config = dict(
    d_expert=64,
    hidden_act='squared_relu',
    routed_scale=1.0,
    balance_loss=0.00388,
    balance_bias=False,
    shared_expert_gate=True,
    vocab_size=28926,
)
Below are experts of layer 6 (counted from 0) of a mixture-of-experts language model. Rows are named router (the router's row for the expert), down (a neuron's output weights, with its number) and show model dimensions 0-255. Each number is 50 + 15 x the weight over its row's rms, rounded and kept within 0 to 99.
Before each expert's rows: a language model's description of what the expert responds to. This comes from a sample of Wikipedia text that the model never trained on.

# expert 60
It responds to: Event predicates
router:45 69 62 61 25 78 58 66 81 52 43 48 44 36 26 68 51 61 76 36 66 47 20 66 23 43 44 15 65 63 43 62 82 58 64 49 40 54 78 50 70 49 46 71 65 37 63 60 75 44 62 59 28 16 72 42 23 59 28 50 40 35 81 60 29 15 35 46 78 39 34 44 45 64 47 47 52 65 44 45 52 59 44 59 41 59 57 58 69 36 62 50 50 62 43 62 51 61 73 49 24 57 43 58 52 35 14 44 41 63 34 43 64 33 61 49 59 70 28 55 61 55 48 70 45 72 30 46 47 41 67 51 46 49 46 54 78 50 34 58 40 26 58 50 42 24 46 57 34 49 55 45 43 63 37 40 56 67 43 22 59 55 69 49 27 36 74 74 53 64 59 27 63 49 65 63 50 60 54 46 30 49 30 54 54 38 64 35 51 56 36 56 41 79 57 63 62 05 62 52 43 61 60 53 57 42 69 52 21 12 69 30 54 49 29 69 33 41 29 38 59 34 63 49 86 44 80 40 39 38 58 41 69 42 51 57 57 50 50 50 42 58 51 48 40 28 66 62 37 67 62 36 59 27 59 21
down4:72 53 63 37 62 35 56 64 91 49 53 83 73 46 55 67 71 47 76 29 45 47 37 37 36 69 27 32 83 48 68 42 48 19 21 19 47 52 49 67 24 63 32 43 36 48 32 58 37 66 31 51 35 55 34 38 67 38 52 00 00 59 40 63 19 41 38 64 61 56 54 56 41 62 78 52 61 60 52 42 26 59 58 58 77 47 51 35 48 39 59 57 57 39 53 53 54 19 68 43 22 65 50 46 43 52 28 54 49 53 58 59 50 44 40 51 52 66 59 55 58 51 74 54 30 69 51 60 55 46 53 54 51 33 40 48 51 69 77 43 62 65 52 48 51 62 30 28 37 45 48 25 37 74 55 60 37 72 64 42 48 41 67 47 79 43 62 90 68 68 36 44 30 59 54 47 41 65 54 40 36 59 67 64 51 72 62 37 39 67 52 39 46 38 62 78 63 53 38 40 30 43 29 36 49 56 47 51 58 48 53 47 36 36 44 73 74 53 82 33 49 70 60 55 76 60 60 45 49 80 75 52 52 56 49 47 44 56 51 40 47 51 31 82 45 44 51 54 48 46 67 56 54 29 43 46
down5:52 41 51 57 53 67 32 45 53 65 53 51 55 44 57 54 45 50 69 41 17 67 39 63 23 41 46 12 72 64 81 75 72 67 73 49 58 35 62 51 30 41 58 30 37 45 55 58 33 48 42 43 76 30 78 62 34 14 70 58 42 45 52 80 54 55 34 44 48 61 73 68 48 50 75 43 27 34 74 40 52 69 45 48 69 60 48 38 45 59 69 81 65 30 55 60 36 57 70 46 50 84 47 76 49 57 69 58 40 32 38 42 46 31 39 52 88 61 38 52 91 54 40 59 53 60 56 66 64 46 57 58 31 24 25 52 55 59 56 81 60 60 61 37 27 74 64 53 44 54 71 57 31 55 69 63 37 86 43 70 65 38 58 43 40 54 55 41 45 55 34 37 56 44 38 60 51 66 40 46 47 67 53 63 74 52 14 42 45 73 52 66 52 41 70 27 35 47 34 59 54 52 45 64 45 22 63 65 50 59 49 45 37 36 30 31 56 33 54 85 58 58 53 52 61 43 50 53 56 49 63 52 46 41 46 50 23 43 71 43 39 38 41 35 36 44 14 20 59 73 69 54 75 35 22 57

# expert 27
It responds to: Compass and size adjectives
router:42 69 60 26 49 51 64 48 56 50 24 26 60 40 33 61 43 31 37 53 47 53 57 63 73 43 37 54 56 60 50 34 73 54 55 55 28 43 53 46 58 19 57 74 62 42 63 35 35 22 19 42 44 70 33 67 63 55 57 47 39 59 50 65 46 60 47 25 29 49 67 49 67 43 43 61 61 62 59 48 29 53 57 41 55 55 64 57 78 53 67 33 42 40 76 46 49 67 65 66 69 57 80 38 24 67 50 61 61 58 43 84 52 65 55 36 60 59 73 24 43 45 43 13 59 43 33 33 73 36 44 31 50 63 40 53 62 38 12 68 65 66 33 15 76 75 28 58 64 46 55 45 35 45 64 74 61 54 82 64 56 65 40 41 75 52 39 69 73 60 42 52 46 73 47 23 48 71 68 56 39 41 15 62 17 60 50 51 24 57 36 41 64 61 57 50 57 71 35 34 50 43 38 54 42 58 93 48 87 50 54 49 68 52 29 27 55 53 39 30 55 54 49 25 64 49 42 66 71 39 47 46 33 68 60 77 52 51 82 54 26 41 37 50 52 48 44 48 53 32 53 71 45 50 53 65
down4:47 36 53 55 85 56 51 67 58 80 60 41 46 59 21 41 48 39 48 84 52 69 40 38 77 41 52 51 47 45 71 55 31 31 47 61 55 58 66 33 45 50 47 64 56 54 38 35 31 48 62 69 65 57 29 50 68 26 41 52 35 63 76 19 71 49 70 45 51 62 57 55 33 39 37 44 45 58 49 48 33 76 62 34 65 59 60 52 36 37 44 40 57 75 79 32 71 50 48 43 59 14 66 56 50 73 61 57 55 30 40 56 82 49 57 44 47 55 48 57 61 51 47 36 72 36 73 37 44 50 32 41 49 72 15 44 40 35 31 50 61 61 45 45 49 64 53 39 81 49 50 48 32 55 60 38 63 65 64 69 27 55 52 33 43 99 36 32 66 57 50 31 61 42 39 47 39 52 74 36 28 59 44 54 52 58 59 30 35 57 29 76 33 42 53 62 66 70 52 63 28 88 68 50 73 49 50 36 86 84 57 35 69 17 52 51 55 48 64 23 31 31 34 42 35 41 32 49 55 41 48 43 52 47 64 57 27 60 66 75 57 47 36 47 51 47 40 36 67 21 27 25 51 53 43 35
down5:46 57 47 43 56 43 70 64 76 36 75 79 34 60 49 51 57 37 46 54 32 81 49 68 48 30 67 65 48 53 45 38 42 51 57 46 61 45 19 63 59 60 54 37 31 53 75 42 51 47 15 26 29 68 59 44 48 59 44 38 62 59 75 59 64 75 53 30 56 44 56 62 61 59 54 45 73 63 62 52 64 34 42 23 44 45 81 37 84 51 63 30 55 51 55 59 36 43 31 34 75 60 33 09 53 39 48 39 48 34 27 22 79 41 47 33 42 49 39 31 38 34 51 66 63 40 83 54 48 54 19 52 39 73 60 56 43 43 53 59 42 44 30 45 42 49 50 27 41 46 19 56 52 45 38 37 87 62 59 69 46 47 32 57 48 56 50 84 69 62 40 73 42 72 48 65 62 60 40 57 72 66 56 68 47 54 35 48 52 48 33 53 69 60 62 46 20 88 69 35 61 56 52 50 37 51 64 19 45 43 81 55 37 36 80 68 53 45 29 25 42 36 58 36 40 46 57 48 44 47 49 65 48 27 31 57 74 50 35 37 49 59 18 60 65 79 60 60 42 54 65 59 53 67 82 69

# expert 43
It responds to: Math markup and diacritics
router:36 38 40 63 42 26 64 47 25 39 68 51 64 45 67 13 34 36 46 58 51 38 33 50 57 55 66 74 80 56 43 41 51 50 57 29 39 69 47 78 53 70 50 47 50 63 65 30 30 60 49 53 28 56 53 65 49 84 28 63 29 49 62 44 31 54 49 57 50 33 48 54 51 22 45 64 64 37 26 33 38 09 68 51 54 70 42 47 67 47 41 42 43 47 40 71 49 64 56 60 81 45 74 49 61 51 59 71 64 52 63 39 58 69 64 47 14 48 60 63 03 44 36 34 54 38 50 52 57 49 20 77 27 56 39 52 56 50 64 51 54 49 63 70 49 50 31 62 76 60 65 48 36 56 43 51 52 25 49 52 58 78 46 47 20 61 69 53 36 35 48 57 38 57 89 41 43 48 45 55 47 32 69 38 39 43 33 43 35 55 51 47 77 50 44 49 52 52 60 28 72 17 35 49 75 17 41 44 38 25 33 46 34 51 46 65 45 33 59 39 64 45 25 46 54 57 57 49 25 68 78 52 49 25 16 61 69 44 50 50 33 60 48 60 46 32 12 25 33 73 56 72 45 71 66 52
down0:37 48 59 34 60 52 64 56 55 60 71 54 50 47 29 28 41 55 55 78 72 47 26 63 48 55 49 49 57 65 75 65 40 35 44 48 46 44 53 56 69 35 27 42 38 49 46 20 61 60 48 67 57 31 33 74 82 52 65 39 31 49 66 69 80 48 61 25 40 19 27 63 50 48 65 43 42 40 46 44 65 42 64 37 09 73 54 36 59 51 25 73 46 72 71 18 44 45 79 50 70 54 50 53 53 54 49 46 49 51 46 40 68 39 46 42 54 30 52 67 59 62 33 54 53 33 48 40 54 35 76 61 31 65 39 71 35 44 45 63 53 66 72 41 40 49 49 50 68 16 41 45 54 58 39 79 34 30 46 63 50 28 63 35 41 24 60 43 48 35 35 49 35 44 81 45 53 76 55 74 40 74 59 24 54 54 80 44 52 52 48 36 50 17 60 37 41 57 41 40 39 99 33 31 43 55 62 26 58 75 49 58 29 57 48 39 27 45 40 54 55 75 42 54 46 61 71 23 31 45 44 36 69 52 61 25 63 61 76 48 37 71 36 50 19 88 47 69 69 43 46 53 51 64 62 54
down1:35 67 64 52 24 35 20 57 29 50 32 59 43 73 45 78 49 35 12 49 33 62 44 58 63 42 49 24 28 55 54 50 50 81 69 30 69 71 48 47 58 35 27 25 50 41 66 44 43 54 59 38 28 44 40 06 45 71 60 55 52 51 69 61 43 65 62 44 53 86 18 46 48 56 59 37 55 48 56 52 58 64 67 62 38 24 65 63 53 20 37 42 50 46 42 60 49 49 34 35 35 52 59 46 69 69 40 53 14 61 36 49 43 46 32 56 21 36 42 48 41 55 49 69 58 51 58 48 61 33 43 51 62 33 59 34 35 54 29 64 59 19 42 44 38 53 59 43 43 48 47 29 61 51 45 74 33 52 41 28 54 32 37 59 53 45 58 54 48 63 59 51 37 17 30 99 22 50 42 40 37 64 82 49 44 51 35 35 43 45 63 45 71 32 56 61 52 76 49 72 38 49 58 26 30 26 58 52 44 55 32 67 58 74 43 70 52 59 74 37 31 66 59 58 69 57 42 57 67 24 49 44 50 21 70 33 68 42 70 38 78 34 43 39 30 65 52 48 38 89 43 49 42 43 42 51

# expert 37
It responds to: Punctuation after foreign text
router:65 67 66 48 56 31 25 56 58 32 50 52 48 36 53 25 27 31 69 30 67 40 65 36 46 59 66 44 55 69 42 43 47 55 67 44 33 61 41 74 61 22 36 47 77 47 82 59 38 55 56 55 52 55 33 63 52 62 38 62 49 44 36 56 30 32 51 67 61 23 40 46 39 19 78 50 34 26 42 43 37 28 34 51 79 42 47 80 72 62 34 35 53 69 41 49 47 28 46 64 47 57 36 60 53 40 34 74 61 30 58 49 14 56 69 53 19 65 60 15 50 29 44 35 61 40 65 49 63 68 51 51 60 55 69 69 77 71 51 67 61 37 80 64 39 33 19 67 57 52 67 57 17 70 65 70 25 38 55 82 37 58 47 66 23 17 38 40 58 47 48 39 52 59 62 63 47 25 55 41 51 43 42 47 49 48 26 42 20 36 38 54 64 58 63 77 60 53 60 49 45 41 32 38 60 30 45 46 33 53 58 37 33 74 51 42 53 46 63 42 75 42 42 44 48 37 58 39 56 75 54 41 32 25 51 63 31 37 35 60 23 44 42 66 62 39 39 36 52 73 66 58 74 39 30 73
down1:63 89 33 57 72 79 34 63 64 53 56 58 41 44 43 55 57 28 44 30 55 63 54 75 58 38 33 31 57 60 72 57 74 85 49 64 36 35 37 41 46 58 53 32 41 40 55 72 59 82 40 45 70 45 67 43 27 60 50 74 73 56 73 57 39 23 55 71 40 79 59 50 50 50 19 26 44 42 43 62 54 45 50 62 45 36 45 68 52 57 44 35 37 59 38 35 67 51 39 42 84 47 53 41 48 41 28 53 57 67 34 51 45 59 40 20 54 64 09 33 53 63 20 46 31 33 60 38 35 34 29 55 36 30 63 47 56 45 75 34 27 36 51 42 40 37 79 51 66 39 53 37 32 62 64 60 30 34 85 52 51 53 41 60 40 41 62 38 50 40 38 82 47 31 40 45 52 52 59 62 51 54 29 56 43 48 54 46 43 41 55 56 24 15 64 49 48 72 56 29 45 75 73 48 57 26 63 37 48 83 57 47 42 38 44 55 46 56 71 53 36 56 45 17 50 36 60 31 83 55 49 55 40 31 76 39 52 29 50 37 54 40 36 50 32 52 81 52 36 55 67 53 20 27 83 51
down2:53 58 54 25 28 71 65 52 55 64 39 66 21 52 62 45 72 61 67 44 27 55 53 45 39 11 35 41 51 30 58 47 45 52 47 60 51 44 65 44 74 58 42 66 48 36 33 47 35 55 62 66 54 51 53 46 60 57 50 36 58 49 38 61 59 88 38 46 39 47 31 57 42 52 42 50 65 23 54 21 99 42 42 51 36 67 39 51 60 51 61 36 53 56 45 35 09 34 45 49 44 43 69 25 49 42 37 51 48 43 40 53 67 71 30 30 31 27 63 63 57 86 27 61 55 29 27 49 54 36 53 52 48 59 35 21 67 59 56 41 50 63 38 35 45 51 32 86 52 28 42 52 47 48 49 43 56 56 56 42 39 51 84 40 59 70 74 47 31 66 70 43 43 73 34 59 47 54 37 78 50 39 40 51 61 22 56 72 75 59 53 56 50 34 47 33 41 48 57 53 67 74 62 60 60 91 61 80 63 30 41 40 40 66 78 23 49 55 00 50 59 29 52 53 43 48 54 52 44 42 27 64 69 49 57 47 35 74 82 41 51 80 34 38 34 46 55 51 50 44 46 48 36 31 69 35

# expert 58
It responds to: Determiners before adjectives
router:73 74 62 78 44 25 62 34 36 38 38 52 72 34 36 57 54 23 32 56 35 58 45 41 58 43 73 64 39 38 53 35 54 69 44 40 56 63 58 66 33 57 38 53 42 39 30 74 39 42 47 46 74 39 47 34 69 49 34 64 36 60 57 27 35 28 32 42 30 37 59 46 43 40 55 36 57 61 43 41 56 53 31 62 38 48 51 31 28 41 58 15 52 68 62 14 52 81 74 26 47 48 53 32 53 66 19 37 56 64 29 62 41 55 20 35 51 56 69 62 26 74 36 48 43 39 27 28 76 59 41 30 48 50 37 64 59 63 43 58 54 45 29 48 49 42 54 61 44 61 28 76 51 42 13 60 45 27 51 41 36 51 67 45 36 63 40 61 39 38 27 59 60 53 54 52 42 68 63 56 44 54 28 57 23 16 28 67 21 49 64 74 43 47 53 73 70 56 56 57 04 57 37 42 63 37 49 60 65 71 61 34 59 32 46 46 70 38 43 54 26 63 40 77 67 60 57 43 30 35 69 29 53 34 16 65 45 64 47 45 45 47 57 34 50 37 65 59 71 58 11 66 55 57 65 61
down0:50 19 52 64 50 58 47 64 57 43 39 28 40 18 54 34 31 59 54 48 50 68 64 32 46 34 22 62 40 49 58 54 60 44 61 19 32 61 37 36 62 57 49 63 44 99 57 58 44 60 49 54 26 56 63 59 34 09 78 57 74 46 74 50 49 59 71 31 49 28 37 54 52 55 56 63 51 67 40 54 62 31 51 41 52 66 43 50 72 23 55 94 60 76 14 66 52 38 22 78 43 56 48 36 73 58 50 59 42 46 70 48 62 57 53 50 41 54 59 37 36 44 69 69 75 39 62 78 56 41 57 79 75 51 36 30 51 51 29 52 33 52 71 56 56 49 41 76 62 34 38 46 27 56 65 43 34 63 43 67 61 74 40 50 49 74 35 38 54 47 61 43 46 51 63 44 69 62 51 55 59 40 67 49 87 53 68 61 44 62 39 50 56 31 53 46 33 41 47 67 81 42 56 42 63 31 63 62 59 42 74 26 83 45 64 50 35 44 40 43 55 35 51 45 50 34 18 77 41 65 33 57 64 59 87 39 52 38 41 49 58 45 35 47 71 60 38 38 31 41 83 29 56 39 46 58
down1:37 36 73 26 69 33 47 69 57 75 43 39 52 54 35 45 36 48 60 45 49 50 62 50 47 42 38 52 46 69 18 33 33 84 55 46 83 56 64 66 76 51 54 58 38 36 61 57 51 29 32 41 48 42 46 50 40 60 48 55 51 50 05 50 32 47 48 56 61 61 22 44 48 20 48 61 69 46 54 48 22 71 40 80 66 70 68 61 47 58 65 29 30 64 68 51 31 89 73 29 27 45 24 29 52 53 41 48 67 19 70 45 57 55 53 31 91 54 46 41 42 66 58 63 52 52 57 49 28 46 57 61 66 61 34 61 46 32 68 48 69 44 13 27 37 72 38 54 45 40 53 23 39 44 43 59 36 59 66 46 53 53 43 50 53 50 43 65 37 28 78 56 26 54 47 50 64 77 63 56 52 15 58 26 32 43 65 29 44 65 61 33 47 51 38 35 65 66 26 31 69 40 43 39 29 47 49 62 56 44 42 53 51 53 57 55 53 36 49 41 57 46 55 40 57 15 41 21 51 77 39 49 37 34 28 74 73 41 26 39 64 28 45 54 22 50 58 76 36 35 40 40 48 34 37 61

# expert 25
It responds to: Predicate adjectives and participles
router:46 66 83 96 37 52 36 39 38 68 58 44 64 45 51 36 63 50 63 38 45 51 20 30 50 48 35 52 42 56 46 35 61 52 70 46 47 35 48 54 40 53 47 91 47 30 54 34 77 21 27 53 32 26 42 43 55 61 74 41 25 25 56 42 33 50 44 29 69 48 63 73 31 59 51 60 54 62 48 46 42 67 33 58 51 51 46 54 48 39 56 25 43 60 81 20 42 58 61 70 38 60 45 54 36 34 37 54 34 57 47 56 71 19 61 23 40 70 63 32 54 55 68 66 23 71 67 58 58 78 58 29 61 49 68 68 51 55 33 57 44 35 47 71 28 26 58 63 38 57 22 66 58 75 50 46 64 46 66 13 61 39 32 30 38 35 71 72 44 51 29 35 81 35 49 55 59 56 43 58 49 40 29 56 59 41 51 65 39 53 50 40 61 68 38 63 62 30 65 46 54 34 46 88 59 50 64 58 22 39 86 35 62 41 58 40 60 38 41 55 55 67 71 50 74 35 65 31 35 42 53 37 70 68 45 46 30 71 44 48 36 41 59 58 56 32 65 38 58 72 76 27 69 58 41 47
down5:87 46 57 69 35 49 38 63 50 69 65 36 55 51 44 37 49 39 48 34 38 54 60 45 60 38 52 52 36 57 45 57 53 23 24 54 55 51 61 12 39 54 68 68 67 60 37 18 83 50 61 47 49 70 75 56 67 53 28 66 49 42 53 48 59 54 34 31 48 43 33 58 45 53 31 40 41 37 50 40 34 60 52 50 50 50 47 33 18 38 44 36 59 85 48 20 52 42 30 90 74 64 26 40 56 49 61 52 59 57 64 47 35 43 68 65 50 51 68 34 24 41 28 72 58 81 55 42 43 86 30 55 70 47 47 43 60 35 55 51 46 60 63 73 67 70 55 25 67 59 36 67 72 30 66 24 29 60 64 64 53 46 20 49 31 63 46 71 36 44 54 43 29 54 38 74 35 51 43 13 86 31 61 48 37 47 45 41 74 46 45 47 29 38 20 54 42 67 39 57 63 59 46 34 52 53 51 49 32 25 51 26 69 42 54 34 51 42 61 70 74 39 34 58 41 31 62 48 71 40 43 29 52 56 46 61 63 74 62 52 43 60 61 54 54 54 29 48 58 34 46 82 91 48 76 44
down6:84 34 49 61 52 42 62 44 52 73 47 63 43 10 53 62 39 38 61 13 39 48 58 32 32 55 17 56 45 68 38 55 67 40 44 54 34 48 43 40 25 46 53 40 84 90 37 54 44 45 66 55 32 30 60 22 35 54 70 27 37 32 76 38 57 43 25 45 67 46 35 76 41 77 56 71 68 45 49 63 45 64 44 55 54 57 59 49 38 42 52 57 31 61 35 45 52 28 39 59 35 50 35 29 41 44 46 64 65 74 86 55 48 25 61 47 36 63 66 55 45 59 42 48 50 55 50 51 55 50 42 53 32 67 50 63 66 50 52 33 57 54 42 26 60 54 28 34 78 62 61 41 67 80 57 27 37 56 50 49 32 33 44 56 38 34 35 68 34 27 31 29 76 38 70 65 65 27 37 75 72 33 62 60 44 55 39 17 89 43 56 66 38 52 61 62 46 50 43 53 59 49 21 37 48 69 49 68 48 45 82 40 58 38 47 72 59 56 50 33 86 55 82 57 50 55 61 49 62 53 63 38 68 46 49 63 32 77 57 21 61 54 40 65 29 39 67 34 45 53 62 64 61 67 49 66

# expert 7
It responds to: Sports club place-names
router:11 38 45 48 45 20 59 68 29 71 38 49 37 61 62 57 59 48 49 38 43 67 50 74 35 75 82 63 70 42 63 59 42 67 57 51 64 76 57 39 43 71 70 65 56 45 38 77 28 68 18 43 39 75 30 41 33 48 64 50 40 31 56 30 38 73 68 36 54 73 69 44 82 47 66 61 62 76 47 48 53 24 33 57 63 41 36 54 69 50 67 70 52 38 43 39 51 37 17 63 53 29 30 62 55 69 53 51 45 27 33 42 63 50 52 61 34 31 64 47 45 45 59 29 66 62 57 58 72 50 32 74 43 51 56 65 36 51 51 51 63 56 57 52 51 57 31 47 32 40 53 37 61 46 52 17 43 56 30 30 56 64 54 45 70 58 51 63 39 43 74 47 36 53 43 52 45 69 65 57 54 47 64 61 49 51 24 45 47 82 60 26 69 67 47 46 21 67 42 41 72 45 75 43 36 80 66 31 52 34 33 64 35 65 39 31 56 76 61 50 49 40 40 54 54 81 38 76 79 37 36 54 40 63 51 74 61 61 80 48 30 54 39 64 46 72 27 52 20 47 40 50 21 61 76 71
down4:45 28 28 57 52 66 43 33 34 48 31 47 76 54 46 58 46 52 56 56 47 56 65 19 57 41 48 64 68 63 61 13 60 59 42 39 39 48 51 81 58 68 50 55 48 42 52 64 64 42 49 71 44 54 74 38 39 29 32 31 46 62 56 29 69 39 67 52 57 81 61 61 69 47 39 61 53 29 45 59 20 69 64 60 56 36 50 68 22 66 62 53 71 62 43 36 67 43 51 70 41 59 66 45 32 11 14 54 72 45 38 56 61 43 28 47 67 45 80 35 63 47 58 40 31 64 40 62 35 71 62 58 48 60 52 59 81 35 43 37 55 69 43 48 24 53 54 41 64 55 53 41 46 50 46 83 86 64 63 59 43 40 55 56 42 31 70 47 37 69 61 53 46 48 42 49 69 64 41 13 40 49 30 60 10 59 34 41 49 38 49 40 68 38 88 59 42 77 51 72 26 44 40 53 56 62 61 28 23 51 38 50 19 53 53 39 66 39 44 56 61 46 51 67 61 47 43 67 50 38 42 42 42 55 51 46 43 63 47 60 99 36 75 33 42 53 42 42 44 35 38 47 60 39 18 58
down5:56 64 69 34 41 17 46 81 39 70 29 44 52 46 54 40 61 50 70 73 59 63 76 76 46 51 71 49 51 38 60 69 66 43 49 56 40 33 27 49 56 49 50 48 66 26 51 34 75 21 38 39 39 62 32 54 42 36 42 51 43 49 63 59 61 49 52 41 54 27 50 32 36 50 58 62 53 59 42 44 35 62 67 53 37 67 62 38 64 55 58 72 40 52 49 36 78 97 63 58 64 62 57 41 34 49 44 54 22 61 17 26 44 73 68 42 31 43 37 63 77 42 15 37 33 51 47 41 43 55 79 71 56 23 52 56 37 72 55 60 58 43 79 46 35 44 79 89 62 63 64 40 62 48 28 63 79 46 42 50 33 52 70 53 53 58 47 44 36 35 33 32 26 63 33 50 30 41 62 46 74 53 32 07 51 51 49 43 21 65 46 45 50 43 53 46 50 39 50 55 44 34 50 50 64 54 81 50 63 55 43 68 50 57 66 21 32 39 49 56 60 84 26 43 60 45 49 53 34 21 31 33 57 42 50 51 51 37 42 65 54 40 35 19 58 54 39 48 18 44 68 72 22 71 43 59

# expert 11
It responds to: Clause-subject pronouns
router:57 66 71 48 51 65 71 37 46 84 59 55 33 70 78 37 68 41 61 32 66 57 50 44 09 37 58 67 62 75 38 57 42 48 51 73 34 60 70 35 68 65 54 45 30 56 69 79 31 39 65 55 55 35 50 41 51 52 29 43 56 67 59 32 46 56 55 50 38 72 49 30 41 58 60 22 37 34 71 66 39 56 60 48 83 43 39 38 74 51 45 47 46 37 40 66 45 65 64 53 60 57 65 66 51 27 52 56 23 42 30 30 34 57 72 43 37 42 61 63 65 69 32 27 60 66 71 67 64 58 57 43 43 39 61 51 42 47 50 86 34 67 34 56 55 35 20 49 29 61 47 56 35 90 33 50 55 55 66 08 37 35 61 36 65 50 67 61 70 52 59 31 60 45 67 63 28 24 48 55 57 34 36 63 56 43 47 71 36 54 32 65 77 50 42 68 72 33 58 40 68 40 34 54 52 43 41 72 29 15 77 26 41 42 47 48 64 58 34 51 56 24 46 50 78 41 25 39 40 32 78 65 61 51 22 30 46 43 74 51 45 38 44 41 52 38 42 55 63 42 68 45 58 74 53 51
down4:44 29 69 45 60 54 43 63 34 52 36 44 75 39 37 33 39 24 39 65 85 58 46 37 62 33 60 43 37 59 46 41 48 53 27 44 39 52 63 35 43 47 33 61 40 36 63 11 58 44 45 36 58 48 44 90 44 55 32 55 59 28 95 50 67 62 95 45 51 68 66 47 47 36 60 46 54 54 23 34 27 62 45 75 75 71 56 61 53 40 59 38 78 43 48 34 52 59 45 71 56 39 66 36 48 49 20 50 48 64 50 61 54 43 49 43 44 34 60 44 50 72 55 60 72 34 51 46 41 52 25 48 65 67 43 83 66 55 38 62 44 49 50 40 42 33 40 79 73 65 66 61 53 55 41 49 41 50 57 55 56 28 37 43 43 72 66 67 27 29 23 27 20 56 55 66 37 46 35 53 51 30 45 54 05 51 62 59 30 43 31 66 48 59 66 35 43 45 52 54 79 55 65 46 83 46 49 64 13 69 62 67 70 16 58 46 60 43 58 46 57 40 80 32 49 37 45 34 30 50 48 40 47 72 21 56 53 66 75 50 42 48 48 81 67 80 52 59 44 45 36 52 56 46 42 71
down5:49 58 34 68 24 62 28 19 66 41 55 36 32 67 45 46 55 87 51 80 40 46 46 48 56 53 28 70 51 76 06 57 51 69 67 58 55 75 53 32 76 53 32 59 57 49 57 49 38 48 46 52 42 50 84 25 53 40 51 47 24 48 46 22 47 41 54 61 27 42 58 42 56 60 41 53 54 68 58 86 50 46 51 52 29 37 30 48 53 59 56 66 30 39 37 62 50 44 65 09 80 55 41 45 50 57 78 49 00 49 46 37 42 33 54 54 63 31 46 60 30 44 18 16 49 42 51 30 32 34 46 51 57 56 50 54 58 44 21 43 26 27 48 58 48 55 15 97 45 44 46 44 44 62 52 45 59 70 46 41 46 41 62 32 19 68 38 40 73 51 62 48 52 51 77 34 32 71 43 40 68 43 32 62 63 33 40 46 49 70 36 50 70 79 64 57 48 49 38 55 41 56 39 58 61 65 32 47 58 51 46 18 50 45 25 66 56 56 65 31 62 40 43 53 56 40 31 57 57 34 34 68 40 37 57 49 56 38 48 64 55 37 66 30 41 47 55 41 18 57 75 66 55 59 31 58

# expert 13
It responds to: Japanese name syllables
router:59 43 52 47 69 31 76 73 61 68 53 80 59 28 49 70 60 40 93 67 60 17 77 67 52 68 51 63 55 50 31 45 46 78 75 67 66 54 52 53 37 24 37 53 49 75 56 36 29 41 57 47 47 70 50 65 76 21 31 40 54 49 45 52 53 66 37 75 40 67 29 61 48 48 69 61 20 58 59 41 40 32 59 46 51 34 30 65 75 44 56 55 63 66 57 74 53 76 79 65 43 65 38 64 51 77 58 25 53 54 72 65 40 58 64 49 60 73 63 59 34 35 40 57 39 37 39 77 63 59 45 80 55 42 49 70 37 69 37 58 38 28 61 41 60 58 52 56 68 36 72 60 46 43 34 57 65 46 32 50 49 53 63 41 33 57 65 52 85 23 66 43 57 55 73 46 26 54 42 62 46 40 39 14 52 68 31 33 50 61 54 43 44 51 59 54 56 25 55 52 68 52 49 53 32 70 50 40 40 28 56 30 38 80 31 18 23 47 34 31 30 50 31 62 36 51 54 50 59 33 48 56 41 65 44 35 26 44 29 57 33 58 44 68 56 22 33 64 47 44 73 68 73 52 66 42
down0:61 46 64 61 32 73 32 23 35 33 72 56 30 64 50 44 33 52 51 68 50 49 69 79 36 33 42 71 81 38 47 59 70 40 35 32 51 59 51 50 22 68 23 68 58 37 47 60 46 29 71 55 38 64 72 80 56 51 56 53 64 47 52 71 69 42 60 39 57 53 41 54 77 51 47 79 54 59 80 71 45 62 51 43 35 42 51 60 36 38 50 44 39 51 48 65 38 33 28 23 20 28 68 59 64 44 61 67 40 58 35 54 59 57 65 46 67 41 60 25 18 73 51 38 48 49 47 76 60 54 63 54 46 48 63 55 63 60 52 30 32 39 58 40 31 47 29 50 65 54 44 65 33 26 59 40 39 77 28 68 34 30 68 41 75 68 48 53 67 41 83 42 55 44 47 67 56 78 36 55 61 54 43 43 55 64 67 26 54 24 57 65 32 54 54 41 38 48 41 38 64 49 65 65 32 46 53 19 59 56 54 43 57 55 57 48 80 48 39 39 46 54 53 64 29 55 57 70 65 19 14 91 27 48 57 46 44 68 68 34 67 42 76 60 64 74 72 56 42 30 70 61 66 80 40 39
down1:54 56 31 34 25 33 48 47 54 56 58 39 51 45 60 53 31 52 14 48 64 49 48 65 49 50 62 66 49 65 51 15 69 40 41 48 63 40 30 70 58 55 69 56 52 36 76 49 55 73 48 39 10 43 34 51 35 76 59 83 29 54 51 34 25 57 39 11 63 62 73 33 42 45 58 58 46 35 59 47 41 52 54 42 34 61 48 72 43 41 59 40 69 48 26 28 52 58 31 52 55 79 67 56 52 51 53 58 60 43 36 20 41 46 48 52 61 39 64 44 73 72 29 80 71 42 50 17 35 60 50 35 55 68 50 45 46 35 49 74 57 26 48 76 57 44 65 48 46 56 60 59 37 69 40 38 46 37 81 42 48 45 35 55 52 41 57 51 50 73 36 68 55 47 48 53 69 27 80 52 23 47 51 99 71 29 38 21 48 69 69 44 59 58 56 40 38 42 50 25 44 38 48 56 26 77 60 54 60 50 71 66 44 53 44 66 39 52 63 47 73 32 82 60 52 55 61 41 49 81 48 31 42 39 32 38 80 58 61 66 76 54 50 45 47 80 40 77 55 38 57 26 49 62 44 65